python train.py --num_hidden_layers=17 --experts_per_token=6 --moe_layers=[1, 3, 5, 7, 9, 11, 13, 15] --vocab_size=15636 --learning_rate=0.0042
Below are experts of layer 11 (counted from 0) of a mixture-of-experts language model. Rows are named up (a neuron's input weights, with its number) and show model dimensions 0-191. Each number is 128 + 24 x the weight over its row's rms, rounded and kept within 0 to 255. Numbers have three digits each.
Before each expert's rows: a language model's description of what the expert responds to. This comes from a sample of Wikipedia text that the model never trained on.

# expert 14
Technical terms, LaTeX. Pieces of technical or scientific words and LaTeX markup, such as software, physics, memory, \frac backslashes, and -ative/-ification endings.
up0:094137155129150137188110105107147150102167161150060114136129206144131136088129116140108128121099134128118123157116125116077170143138129162119129137094147117132123132104097122163091116128139113128124124111122074127138133141117125136114118146147161128105121107131129127128125137122137134122055114111164129124177139137180105122107054124131122134132087069167117171114141133134105126136131112158143153138131129125126123146129083124123129137147133095194067132111111151129196112149162138100169120110126119142138126131168123161119141131115112113138147126111159154106121151127138106085
up1:120129125118149137138050109128128110133144146137132078174151122127123067110162099109135178085087151135128115134099130072171148154159085105129136132129085128116138108110137112137147172124079133118130074145164125148111126140128141130149111139124140140127085113135124135105109117110142128156125132151154154128150092134139095098162144128120132096105126134055127128111120129155091091100139056124128154130111177124143125128142134178136174116088127123126129144127128154123143118088128119131171157167164146137115134138087136128161127126125138107113112124148124147149160141129131132061
up2:128095137129072130138153115139085136166124170109131123159144133142146108132108115119116096173132142136105145144117167151079165148107131103131146161141144150135124132129177111180142100077111114122133131132130089114083123116116092149137154134108127125128126114156118161062123127128130145098161123119149126125140123132143079122124123120129122130115148120060126139087141119096117119130127111148149172148123160131179144134130111131118136131138130124113137163114126158113131047132073105189128116084187148095143133142131119127068057152129154099104151125134134138136126130137152130151
up3:129125133117157121162148122112105134122144134094136129117115133082123160164151125126116099150132103113121128120117123170128112126135139118122118135106072107129169091129139082145148134127135114052137168127114142147135120124127129118099106124054166103120127143122042095163060126130154131096153091129123131125144188134127185129134163093157133144127098118166123153095119126120120127151106106152097103152161149128101134141125138177129117136124120123142131106118123105167143114134133174106115106132109114167097139125146124146154132115134106124126206116068091138128153125130146129115
up4:113152127116124144141153140072126131142110115107089131126129131169114095136148120131125128139087149122144128174141093088125161120120116138114109157116147168139180100131100128120133129122122182053127131106130163194136109128133125196128137146145123133157130118148084130126086130121132152115155132125126201131112116126099128139160121089112127143122139114132086110150130089120120136106116135123136132155120120130138117093168130129146142135153093129128145137160089138162121124121127124157148192187143129133133125142135138174115079177106140099117148137146133129151127106062146090075
up5:129128123123133123112144117196121097120111127124118112184152102145138131135116161148081092131128130128107116120129104125127140111131155107123160143137114132136128144164137087112134117205118092186151094227122121064099097121144139174124120127136133112128163145109132120158101086114120121141127113122090120138075067131127121104128135100144127110128134128158130166074127136159135121140169123114128106106130110152128143132145173127091085172149132095120131143137133124132116137133108147149080164150125129140159130145120072086130117117117118135128124128090143136135156153114088115105
up6:148134072129160139117107125129125105113084127165157067150125141117110130114133215094132115128146105109127117111078126153133126171148122112133123112136118116148148146131123095128115133129175154139122128131117125111103126086100119094118103114111154143165148167155136119145124133104154141158137118150116130114124029124096161041129162104163145122132135123169154171112071115118162114146150125128134148101109158101161124126095133128130132135108090107147118123140168115134126129189126137136094158127127129178117134154110126127128107122124084110148131130141132148130155133132157129127
up7:182124123104130133120155116140136180163146108137143140143127082134114122143065098083122149117095114191114143127162099100104137137155157114137104093126129165107129129129128115113067128096140152131150172116114118135133127130119133137110120144181084167114126124114147129126082106126128088204132143080122066150129124140155111053136158105128127122128139128125122126111145119119130136153102135131125111128100179090118139103121112119124125147144129126136128149132119143144129088128180157117184128164146112086116126123147112151128148130133152100133128126088141100103173178125105128142
up8:090105122113147103146095142108124137158152120142107125138175115170138146131128143183133118127112166099131133141167145066085164121130125118199177141124121122121108119111119130151119107143144088116111133114130153155197123135142126129141158114123141125140125149112124137131098147180125120128177161150129131127129120107143135182124133093163121143130156188072145181121154107116125136111120132153099126128106101106124159099136115106123125102127069104112146134102142076127125127065124105109113138120113133126102092094128129129145102119152159092151124090120123089130140112134128105186
up9:125080127117138122131067159133088090154186125156137092128132078124164114129133130153145119115136119172164135110117166119089110161205105107172139146117117105105111132130129138152147093133160127097127150140133130156126096117125124139099133109107111119151131122131132171154116150144155130116128125121094140130128156127197124134115130127122182123106159133097132136118150136123149133136211111167120177137114081138110108094102121078135151178115121124110111118123134089100087127141152073147129133126126162148130099132121158132106123138125129132126140112093140161093125142172115122149
up10:107137177159151109116143125118140086115154161139136126104108147152136127145168122139133119119127146147128132114141106162088078106128127083159126145113095092064163128136138137130120131079119140142126112119135124130129117104092131128102097149127123133162136088120081097128090113118164182154127156127171127130093128149154083119134156106138122087110127175063126197160131107122121109122120082127122153127143140141112132088135056077103119145093104122126147112103114127137152121134135119078138132163124123102129130121088125078128104123154140118099091160143124153128132135130136139172
up11:130119147135197143156163108127115134139101104125130180173116120123086127126122087169128131129114135128148150128108120136097133167167187137123122123148174088132103103092105144125105102122114134119139147092126141096103110106092078121118156161107119116130160141145152100164147132122119134142124121116135100127144128129139129101140083105122148098093126140141122102120104127134127097152137184132135145135112122132142130106117116118128140131159095079147130128130085167126128090114123146070168133130136134131143209118138123133115214100158156181113154147098157125102108131125165141130
up12:130127128104148154102132139133118126120128149142073123124127129170117155154128125140118143167130130124124136124125127133132185117174107102124138171129122131115090121082191142131129209171129176112139161127112132125126126129121090157125093149119131138134112139138138119123149108128171130138164199123122101115129123117100063150128158119134112111112190129128129152101132118115117100134104144155060093132142089103111166094147137119127091180135095177135122169130163120128197159141105134116148114137137137151132120114155072131130128121132141127126127133133132132149187135127122119109
up13:123153137095119130126135102084161123109145133148146101143101113118123123129119123145096113062125119137115127133084112088120118158164117131127136128130120121137135214097112172143146126127138102131120117140155138103165091151128145153124133136124124124156203132143128131123118128117130139177122043151127179105110122132138143127126145106127111141147087118153119124122167119128108139052131164139114139170078086120127145125128115145181168143161175149143090143135136128105136134128116155116120131115128057094121135137092155122142117088116100146113116113121125150102133126112177143119
up14:123143089129104136134121129170131132165137137137127130185172117141128142119121097142142123114140118126113120127122100129110145130128138134110127100127109127143144066130177102070133128136122129142168144129054120118176144063143091139134128116143141123129113217138104132111104112132135139134132118110131104143117188131159128103072060090109169099123170145129123164105158136116148133152155158112160115134107129124105129074170131102147129121097112114129114118182135127120091126089115113128090118125128122133123130141132127129128129087130126145142111135130161116105098131137173180166
up15:108133182141114135125140104126142086110115154128146142116127137141119177136134154137118092126138127106126106132097149139096142135133106107180115127115131130127127184162149138158090163133140121126137216127129082121059110096121139085146132119124103129108138124128113086119034144117137116181113141126142125113138117083126123124143133133116143120161141107145164122129140143080123052179145120141090131141071135170123140127167137133096115095141136123146157134070130135120109143133164179128128098139154119133124125138127144129125115157116117119176132144104125152114122130136145132127
up16:095132145157131125139123132138140113135163120112115098135132125144148088114154121131128118127126142122122130133138118111125131126112131166158171105127124107132150121123161151097118117137139096086136106127161120158091109183169149177117096086160136130138140104099145136127062121143182118169133136144116136092109145099100136133125121136065137121162167148132127115101186163168137138088119130174099125123117058145139122163146134088119123108120126126143103176180106059133120125140116126138132146154168105165151132154155135134096128103135132137205140128157129125141125103146127114161
up17:122120101146162135134162112117150133137178117202114113117111103165123097131114134092150112090105185148124088133154123100066154139142136143151132078160121082177078134129121111091132132101128128198204152140131125193091101137140113138134102146115098120137129139138123108130116160124131163188114084135126129113139126149126111129126129128109145119127120137109146094133136131144109120126127089162089120129124118083141106126125137128124134130143114125127070128148131099081098128138135138118094116173132112185117166126125163159132149129122138141129128117118150150127147091120132120144
up18:121127123141145139141142118167121161100163127127094127142149151158119132164121098140132131108132155106117172058108131185104116127125137130108141133164104143086133121140131128141132107137113141111107129136107142116135132148102042115084145127154183097145153163083130134130128123134126122130133120205120083125177156143135117147127179128134118131099156143095137127129151136160101126134145102167104127149126129105126141111167118160154093156130129111088114075129176123097142132144116070124121080086129109127127167129128126109130136158112128137132128097148103094137183108145116089121
up19:125145149134113139070130136122133122126077151210108128172102128155127129128137161124092121128104170128159134121111162128128133142147123116140131142172137138132152115115125119140049122135113157140133124131091131128175127135130115149103117125134155122130146123109082095089097128169106131133170112143143113144123181127127123138122108200164125103131125136098163154103140123169136118136129144205150122173111095117089118122138073135131129133109144130088027134119131149114120152169145128131118101104104116118120129109110131121122142133123136126161135127148109126126115124139123087168
up20:126129140130136184128155128149118124064132144116128084125133112201168104152133128075126129134131131135080126133142137130063148135132124066128128148094145131084121129130127097146125148118122107136119149097120121141145144138145140097130130155119163126135127139119112129108099108123145130119119107110125153149166120129133135126132108111140146123128124121159130128130128138128113100178090175111133109154126122145155142151140123102196134092133122207132101175159123133071188094176120126109117138128128132135122071162124117147095136124143155117130089167145181168133117130135177106128
up21:141111127126135098144118167180140124132152077111121071111124125130112071179137154120095145141126126097154174114116139092117128144124091100124122125125096116127143117107114127131136158183101100119136154150102141128075148121156135115142125125107101134112135152125121135125123151110149140129123163124123107101180133158122119167136104092152128115143128080111117199094109134161124097181118135102115150135132115137116107120133065148133107110097151126130149169147136158132151156160118124100127134125111150145128106151124109127067149111135062133096122125122128179129160136145180147180
up22:093121161197167108118173075135143130149123134137114130142127113111102128119127102085156154118135119171140119081113138124136166135109155125115124145109125127135122127110185128152096128114135148107120120099129129136127151119126152092124104131126121134137083123109146132129094167125176154146125095130105102113128132080147130173131128094056129166147139144192090146143117099141137130127156132124162187116175132113126131141139117137088129112147121122149115141136081125117085125123111125115125133150150141100204093095117065128142075128140165132145128083134131123143134129147091135128
up23:116125102129141139177101125140122126128119147127129130123092128129130066162113144111126119161170113132116165128118121128127101139129068127159146123151128137152121148128157112130164172148126126140134126129097114180140119161129120133190133143154147142112118117116098167148080129120166127117122085149169157120157126148120132124128124120081124097127134078072123144080139139141126122129146173144064156134131115119135146128136140106116134153045137144125124087129173123154125121148179118147129175133164135140111038125178130119125102134121102123157147110108122163127124135125139153149
up24:109131145146102131120129155130126071125164118134152101125134101151160130116144129102130123130127122100151129133101136124185184120156084132133125133134113140185099126126130139101127131082120129088153149128095100071126133168145132133134125158100156084138142105121106109131119116072116131101128105208102152128142135108120142110149130190133029128137121125133128127121107162121105132122123102145099135066124124130130105133168134124153102122155126173142124121109113132091113127075165118121180138133114130118134170106142141165129143120140176127149120159116113117157141129120104148101
up25:101134138133139112144111115110100140119123079138134123150146126119179150159147119122131138172127163130147135155111145112113101160145095129185139072139112135140155148119135138128107129141177121059171126114132120167137181120152090097099172150129114083118124122119123091058121149100128195115116145125095139166122091110138146119128126139140123131100113099110095133132124119160115129132112172063110135126083138126106098131137134136194124186131093164107132114152155124122119144105132161122138135118118129157151130125146128110134104137130139122125095161149147111108100115147137102180
up26:131128115118176122123172095178176171123147102110130163170166134160114145148070123131127087168133118123136158162100144131113135136111116100139129143105090068180117124108158120116102104123138147114135135158121113137108163091109114088173129121152127125132164117108148156104081131151122121188126184099147103123155122152129141091116130135126137124138155123126063111114098115136121136122122112113156123125137138116127132126142111136149117122152128127121129131116118139125153145083146124161098123130161136205140133123099090098204094114128130110122143132132139135122126124186151147154
up27:133123115114118156145134064130131203154171107124084115189131140115131163128116146103090128128137132152117126145137121109110138162165130131127125114140148127141133119128126102080113106144119115138130127119125105129077110127142063128137131172135143166141128103128129128123087109102122127134147131087111112124121136136108122129128116135123137112182127019122101138120131084125167128144168129125121129103140127155133131102158179145147145128125127063149132072143060129128127135136141109135125126174120128099126137163122128113138119135129119102127108075154120128126149131135141057095
up28:165182126109119106128118087136087104121122183176172117120132132121077128131118152128128070118116128149125156160130115135153151128128147137124143128132110120126141120149104109158107124161177127089137091125109106112134063128167144098095119127096120140111137129137130104133076130126167153136129133113148135120120114102091130147144136126088150155130145116138146157123118130187190127145151115101144125140081125133150128130139091112138086134156125105140146191120178127136082123093111125143122136127128089132150142137125144109117135153084118192136160151115128176130186105122161106133
up29:125089146098139139118138120118131081122117113169161124126136193126106103165128125137123153128179107159125130142122127126105126116144137106169156086153081180175113122118152120195111118156136126111125129109127102155096107144092122131182159137123118127172128100121124135160119113125134075132093100103103144125137091131125155128128118136123153128107117127118122130127096117135117130129132133085130163119130109132141116117113120109105131123122135136147112123170119100127137125121232127154169120122134129133182125128164146099138110125165127141165061119169189138074132125095138126125
up30:073153130125120118113120069107117142118133108186133115128184125107121126118122115134145132133128131064138095127125121115207136105184108116120141076105080157068116121123119141134099087150121114107139113118121076128118136121125175090081128150141154130139102117139127104130126184130163180164167060137132128133100103131157129170149114123143142121185161135116123085128106132120133152144126129118132126118146151114152111111130139128146140128133116089124129130130126134149104112136136152152130135147139128111171157096162131146127133107081128164140128155126112148155123154103116164161
up31:153150096170204124118129108129114119122155134168130113107113130120124085127116120102112138121145125124123131127162103138104087134144124123129147145156128144137112127024123083112141131134100110095160188112121141131161122113109087135132112123140105138084120113141116154136091167117154143170131150152118199127155153118125115158128153116128145125147119130114120152120141137154125148112146136124072090137144129155182120122125142154102129132124082163126136131164149084112121154070128128115127127142114128119209129134128149128130092140139173118107113123153154132154092120083107127131
up32:142128157130140136172112101112145141129100112138091132133111125103130093122082172131189123135108134187103130123106136128105131104129136156134094129194157125120151138161129079115125153097106125128130122131137154112114099158097119157117113135146146119143130124097126139088103123162122115139135114107124094114128102129160130112132134085141126136120154069128122123112103069127128121111131132133146134130078123140128127207120177137109119148154116167136093147168127123116173175146135133090182088123147194139116149138121085121122108124155132101105168101129122099100131130102070124133
up33:105162129080160129133128101076136124128140140135160072138152056124113133174112142129121135096132137130144140151131114120162137111157101106129155129132163151115132143115112114126096127182129155111096111138135139069134144135106166119114160129117113110148137150132119154131105125134199091125128116174118127130107117103129105133129141139106130153141109094135152136121138127100119115159148135133132114138135136126149121135128128076180164203141169154124119128155130141127121081067120131144120078128147152145160153126136115105132150161151155154117132134104138127114027107135151128153
up34:090124106167121158154153159155107114132147105113148099153134135142095096149112144129162129136120158150142131149144120140138137146118132129145124142121154145157118122109119126168115131122194128082134120127088115126097170110139128080116120146124126126090101202138108079128091160153146133141124102084108117119116127088168095067128128135137156128124155130120172123149127152143131107154134128124155125114115165132079074168128118111168146111144126116123097145154117152149109144086123182140095137128125183125137098081071125149113079129118118142110133117128124140124126062108148139126